Experts of a small language model.
Size: 10 layers, 56.3M parameters.
Training: a variant of Adam for the experts, 4775 steps.
Below are experts of layer 2 (counted from 0) of a mixture-of-experts language model. Rows are named router (the router's row for the expert), up (a neuron's input weights, with its number) and show model dimensions 0-223. Each number is 128 + 24 x the weight over its row's rms, rounded and kept within 0 to 255. Numbers have three digits each.
After each expert's rows: "comes after" lists some tokens at least twice as common just before its tokens as in all text. This comes from a sample of Wikipedia text that the model never trained on. Tokens count by the router's weight.

# expert 97
router:119096106136100127140109129098136128082099110126106102104100146122153107102137133126103141105152151145083141087125123094105123080159113127069132128163074129119163109155108102139093098122143125118039125122124121148109066099113097126140118103098077108097164119117109127149120126108075135117098101132132127131053106119115144095135110074099128154106120109090092156104121138095117116130105112128103128121086140142143133119106113118102116072144118110106146167152122094122108114134162063107107121115130061134113087130102136111097125135161115149101110142113121135125131132124140148118111094109112115108123140130126133113175113117129111112119103120106146157150142142118091116108116
up0:117095119112131126128115102138120122140140135103130117172105095087174136075114163173110155132134168129114153113149148174149128118120139068134117145103124124091099163132159130126138094150150121120133123091096123091141161128124144161130161122084138135087074103131098144121140129158125182118144103136113144123151134126102125159125168133143177116116120170138175120149105093115172176147137133152138115119145158108119165097087189122125147152170130135108111099104164132138088119107088131152117134129078134138145091121102128141127079099167141155148124124124155122129143127147120166173143152138119125139123126133155177119141151126122140160090142142108125145102110163129116195116133
comes after: "1", "0", " |", " of", "′", " |\n"

# expert 46
router:135159124083116104120118114116129145100113146126108175135133159109124063119137099155125140121113173123132088145134107157135130116103166143100159170113129123113094129141125106078109158148123085187120102120091135116153104098113174114119088087143097141166096161141098109120101096110149138088098058114133116102080094117152121108108103101138100097124104138138101117132125151093139143109146085155088134130108098123121138125143156189127110058154120098124163126119128134103153167111127143130158089148116111120123129103131140105085108142122090142139108131121097140152134159100133135113134108158133159130095137113124128152091127122136109153091139122137153104149135167111107098108106
up0:164134129124182128157147146133162112083163117153147117151136158125086149120122138108135163118095133148145111138127129110140155128167072098122115138119177137118112129177135149130103156154157145103096130107123119104126114105107124147104135091141121099138171139102189113098112127147142144095144096139127133132151157157148162135075165129134133133145106128131104129143082136144137130109108132090103085149158113156124156127132183124118128153164148142108091129151134139101150128127118111122185137164169142112145179167128096173158134080179099137131129122115136102122118092111117106125067154090135084167149115152135113115124120111104140098123127142123182143121126152091117108126175
comes after: " J", "J", " Ch", "j", "-", " j"

# expert 77
router:133142132130142131107114164138090104139070114128117130166100146136134142148155156135122147114105150147116142133109117141129133077126120125160130151125120116093148121161093099097088126133126148148167091109118150125115065101126118142144115128152139111093175108135146139116153162121085117121103149125131095107050126141108129124107149102153146173122102117107139146081133163126167101146168128118139117101115115119099120083099127139081140136106129111113099160099153079148132107134142056169161117139113126154104108127102100091097080132147125119111125145107146136138127074102094149117134091098098099148143144116170150132170114134128088154097103140108122125171157102130153120103100
up0:180137161138171127172097174129127182131141124142125093137107119164092153128097101150104155097131108107113073140169147124140151140164098114129117149133150150116154163138140127120134130099142130128133132090105138153210138117112138135123118097170153133120121113156111126105099129112143084154137134157129139103139150150100086161137128161132142114137131152155175098123115164133108120115118123137164168139154109121135069125089159184130121130120095154093141133126127121150096122132135107123139103136075126111135162093095108151126145190147134113153149124095123093127133129151148138154163092107131116119160107079178138106125112156091098114147068129114147142137131131117137148131152
comes after: " (", " \"", ".\n\n", " M", " L", "\n\n"

# expert 98
router:107097094104116114135080134119103155111085107152080112154115131118133111128130133154122125107108132146143154086127144113129110118126120168105098146146075111087172116146123120102084131142109136151051131138117152151131062142127077134149097140121103143099123103118111141118120159088075096127180105089103115134051095124109144107119097114083124123128091115120147142103120137144141129128113095118110135130097117135122094100088099119130099075124092111137099131115123108110131107139143067144154135092131072150120103113098116110120114147113159130110113154145100131141139114111105155094111109079100125108153139134105140132161092122117118112144085127126140142127110103165130105118136
up0:146089132200123122102166111104124129126154102135096083127095123122096139132110129130139083135162118145135173114119107165136161089116109120145135172201137107123163086116120162139145141107124142085130142174155121150123148132116129138097177142161133108125115169104101139131077134101147075071167164118124140130148139138117116149096156115121160103073140105066179112162118128130128112151162107124159123149126122148167146138146106142120109120133154132092127091118112140151156140151113140143121145137119140127127149127144144179157124108134134138134105157125100136132110096134139118098187121123134110122157100125110095136138119115114157100137138097121164157103124166140125072107114
comes after: ".", "2", "7", "4", "6", "\n"

# expert 85
router:128176100104131134131161096118108160129103105113068114126130113081143091114162127089125071111138155117135165134140094099099124154090101127177139128158191140136101123134124118095147123120120138128120142083148142128121125111122100111149092123100115138078132118107118127114161163100087117099110136191111122152112125121107168129099161095137127128101122081106157107123085095136123088111154123135129120122135119123100112145103115103123103129123128072138117097122099125084090099118120067123098083100135150113119107065128139180107152140103123093146149113123109094107107131090142131131141130125105097117114145115100135131135131132125141125170156085140113108137125109125106084090112
up0:184122125156163131146126127128158163117147136137117113118098155117144158149168085124118127128122129127154139162145110152129139157137104100142161100134120137114149135102140122184175164116125152172119089164140125133125124116112112149121150149124176149102150144126119171149155059156163107141169127131105109114145141140133141142069132103186113134163126142121140103134111157099129134120148088157102134100151109118130110146154116106115123131138109121129179110168146142134084143146183129152148089126171128075116151149143151089130110148129139142126128154119075121140116142123059102151125102086107112111134133109114131121134083063125117138066096109123134113126142089123097130127115
comes after: ".", ".\n\n", "==\n", ").", "===\n", " \""

# expert 22
router:121099146123117149131099134091125135084096129138072105109117160125145124141151150120087115149096137164067136076133138101151104110111138136104133133120123128140176103160111117132093129147143113124050102116103147180113065111122165133153139108128108120104114118109152125135103108133108118132132140094137116090027135128115142101129130131111154137129140135139084103169144127111113120121088129137119134126130123125180108118120090145154155079139101125146108148126109103124087100127166081124113122098122072163146135108121134085136129156133151108107112131108097137157128092155141143083094123112111108135097141173113154085160133112127129161112133115130136125149155123130103108099112
up1:151157177132096101118131189114167137138143128168138103151130133074120148122111109147118106144105125153135159110144121184129123155117121154131100123119105131172120111122147157111099125120120168151143149114177079138140130159147125148182121127115149121107121130107175114158121121145124114142101182147131097119140064168148141143123106135154131080119161099143131135124182065139124077095147117088141124128136140100115136128167127101137069145126175151151101096119113135134084111184150119178139132145128112131110145127152139148110136120095152153094141149142126085114160114143126106147138146119139140081171122128133129142134143126114111129124143173144101113124151105096148121147093
comes after: "1", "8", "0", "7", "6", "9"

# expert 48
router:095117134104120160153095124106101141124100130140086114128084135130110111114124142116124135099104123142117090075139136121127120108122121110104115109135102116126142094147107147115112093136129118116051120126097121150110055095088109120154082112127101117085131120106135110097141145130111113150110102128102108119041107148138151095120125078105105103098113118098094124115109106101102112116112120145125118085091160126131123139078082148108130089146118126132091138125117115130091135139139054171140124119137039116143084118104107128115090149132129127094149135121100142129159138137117150145134098091112130120132114123133141118167094124110108157113096114116141125152091148157128111104109
up2:126087173139088166161117167157119146133137122120089108151159124148122137102107136099125161121121101123099142140160097116139138040153148149115122180142114125122139117139151158172155125095186096165122129141160162115159141127125168134111116121132166123161110134120156160124141135128153122120116122101108111132166161137167160110113160146119173123150175085122121129147066121153113130139082113119131147149173115130154124148150151114116117158138108108132136148136136109072134131140136141128147127140116157136132112097162143129159116123084099121154093130127080121179118150100156103101137115169137116115126149132160126115140079158130151072130145099165100130112131144138082132141105
comes after: "–", "0", "9", "  ", ")\n", " /"

# expert 87
router:146111120145107101116087141127142155123099115144139144133072114087116117106134115118127113136127115137108149100155157146091133113158127105110114106141118102144115122129161100128124111156113138117055097144149069152100079156110109129143143101114101110118088110128153104131143182135062112125131105128170133133048099111148135133140149100119126156121104138136135120132158145114085109134134119093146105092102148122129138106101098133103110107136149171170107123103142158107154130168169078147161133112112089107126080126094153109093145109124108142121123168121164121132133105118101143084084104080136110138128107161129146102145110146111131148147103125149172141164136091096138103129151
up0:185105152129139093124157160148117111108161125152148162131104100127118165163149125149125129102126146116124164137153159143102116129180132157131131133099142137101135131084098125107130133145207152114130149137134148113125141141091115136103141155131154121120112142110136130132105121184132145158166153138124131152143143141135097128141107080104094157120138123097113157148161142133123120162081097137149124116098123110118054086084118144116134124143122124165089123104121139113131085164125135152061136138130139134159111158109119100145137126178120186151105104132090103094127110076161151120146133142117105132138151099108112121114176115109132102139163098119112126144171126128108113194107
comes after: " ", "B", " b", "7", " one", " number"

# expert 100
router:072138131131113111144098119112118147130107088116114139116109138096176117137138159149111171102101148151106134116115154152118145104129122152094077105119078118122181111132131137135097095148133096143070138154135122138130064101125106103144103155130126162106150098111144073115119141143106113131126092095118113163038098149119151102146124075118120161122109109136090152124122133145120107153141097108171134151133167132109138141103095175111107098148116154115110143115120124120132103119123072124152115098125059100120104111138143099116098124119146140079099136121116146123142115155122147123089106082094126131158107126127147121151106122124087141136119115129176140147115105116151097136149
up0:188126151136107160135144158113174171143180119099163163136097128128131079135116127100154137118098135145085106093148129124156150115157113123110131147132113109196113100072167103116131080136147153144123101098157074081123120131158139158164107136128122081121119090167137137161126171151144120112126118146134142153121128145134168142147077164137134137127132080125091134118150109127154087120117097113110122147114113126136153139163131137137121098136181141096153149113136131122142110122139121156081082124137126131131126096108144121102142170156154109147135120118106116110100080127148104117170146117169152100099104134107136127126116110148167117091147120150128134116092086140094121161118
comes after: " ", "–", "2", "9", ".", "7"

# expert 26
router:080138131140157140119134090112160145158097178098111142154109118150132128155123116096172080077149133177122102120098081098141143134136101106120112116138166127118141122133151136118157137098109158144116130123147128167139102107118124143110131123085141144120110151137144090174151158130116149108107122139110134171100155128090161144168143112140145140110124078150157131118154113105181147139133121089160115111143149113085150158094124093112113108164122107169114127110112153169091123121081091170122122120163091122125103110119144147118183131086122161136129121156141106149124133112119138098122078118162096140085148133109107148142142104158141133120087104092141087124136127177159112130096
up0:193098179156143118109106107121123138117128100136133151184131118114142145115139097169119130135075130139127153162135141101141166147122132122136121129117143152128106125138135120136118114090114150141123139152100101140128100187120136138127115158151170167122094119096109141139172135128175099100167123134151131130143157134127130141093106133132112130143113146102151096099084087144143156081113082125124130124130119093115169132092186162165118102150099165137165131117100046112107121114152130188140141113126159180134117176104159112106116117147127116074103138141124120134156135112132124154138161120141133140129133127105130105092107082131159142087143102136172118102112085128140121129135
comes after: ",", " who", " to", " which", " that", " he"

# expert 33
router:136142129104132139124144084086153110172141107101123101133156153138157114121154138120127090069175128129133138083098148097185123125109125088125127089169161157148144132116140131116156137098080185146109144117141137155110132138108108121112110124107149094141129178116098113136163183083127127129142135145111122131122151159098144125139141165150104131076132101081117129119100097132148114090116112096154123098152121138127120160068143118115131107114131120126139129105128120137117147139107059154119109129155154128129098171141143170113148118081098111180127096145091095110141148118153168130135143109143107098105105127098121096158159144145136154146151093095124114132141143141147091147092
up0:186139086157104145122104142161098136102137121102083121138139107112104099116137094112157136124139096114120062095119159119096154110107100129087135133118147148133135152141135146110146147131142162109105122135139091128151179152107144142123102166142153142166098110141153159181105118099112108185177117154149144144127106166164099161071085151088081131154113168115121095163123107124102126088130146104098116124156107118126154132121114151128118140085131112132119114131105156130146152112143125112137131134080130083125133148128132142133119119128113118136157135148080132154106112128089117115152148179141074096133095137144100130077120098111105152152119125132121147158146117143186129120136
comes after: " to", " and", " he", ",", " was", " He"

# expert 62
router:079109088146120099122085143125119137097103104139081116141073157108139134119143138140096159112112094109097135116113115107155144083140135109115129115114080116091172105121101125124092122135124120112073136105088152165136069106102109144111091135101086135104153103139124099106143152095103139131111121113100124127047100139123144104139123114085126134136131118174092152133107138127156122135109092126122147106104134128097102141081084119099160085133140119091112141124099141107113088148112067132130109127147076115112117108121113076101093120113140134147127155103119125143092132141124158131118094105073120127130164123110155124175089126130126138112110133099120123157108112101155132125124
up0:130092128128138138109126115152152135134058099124140157125105117140084114148168137135102126123127120150111144117144146123154104105156113108118098165128137134150102168115150133127153118138088097137142136120094093126094164137163101090135127098122155124097160162128119124106121138152117123140118096119111131138132131110095145155151084124148133131090090126135127122189151125156139145163097160075167105081151118130109158123122169107097167116163143151145077117087119098146143134126145127151124097133104156142144161150126148145120114091160092178120134118129153149075144133104134136133119123140126120141137101119120119203097132110104157096118092109152071159111142088173130075163145
comes after: "0", "2", "\n", "′", " al", " ("

# expert 95
router:105095112155139133094129165129139122126125108112141135082082137144117166123132105122115114127133132135101133068132115112101112127142116135090136132134114118122164107142097150132084148146099114098070131096133133152089088140102152106127130138131136096099132131131128093125111104143066145128152126118145118168050091110132165088103136140120147120131111099095136100121158118119079088148114115109113161093105156114153109153063107127113160084114114103169090153134152137123111099144150073127122125134068071121158091114101131081119136100141150139120134145099119117181132132112110113104144097091150141153122140157155106123136128148138119125127077126154163116129132127154120106143119
up0:201142111121133163126086121110109109149117111151125110115178121104127113091100122164141103148156084115125108143122096109129122136123119158114111129101154140118129096150109132136150079141102094112141124128177114100139130172121183129140156139128131094087153136174150114140106088141133116131165139145090091140111108066106115105121150146127101152091105139121156113136131125120166138142136173129068125110144112143097145128159133132115121129126110145160112094151142112103141120142134125091137116120112127144135117164122066193101077132102121144130089112139126165126173112162085127096132127103168134131136096152152144158112119101119180153135086111116089132151174123147144111127143
comes after: "3", "4", "5", "7", "6", "8"

# expert 117
router:105117140102126128122094107121103130101093109120105113161148166107155122119131149106136111122119157152086125073105118095144117079132125122087148109145107119086154095158094148120120115123129116110053098127104119117132079126097135131147084121112090163100103106096110115136116095106091099140122086124123142117047119104157148100120118084117150138112126128135075106111153135134112115135112134142147153097104177141100135118080134159107111105124143142136097149144117089120105067159120073153133121145115064101147090080105124105119099143126136081157101111124117138115139120122128119104117093093154107161119093106127141139155119120122108140127133130120124163104124135129095126113111
up0:221131126166123124135135078172122146110097175135116120141170127123139118136150121126081155175093124124109100130121107123138178119156143154142158103112104133126096107113134101149132153106140136148109097127159127123093167107154155176189149164094120107139160154107128112148128110136117149131131096160130164114139152129195171123128113146187129159116117152116157112092152176133152150094187132154131110123121145119137132124105149146129111143126118156121125105139101107111175141169140129128118134142122144110097132117175132129139120114169159121134137122162109132123137162176103113099120097144118108160097118119104168145149120142135141165116150121111156154098149162119127096147131
comes after: "3", " |", "2", "7", "6", "9"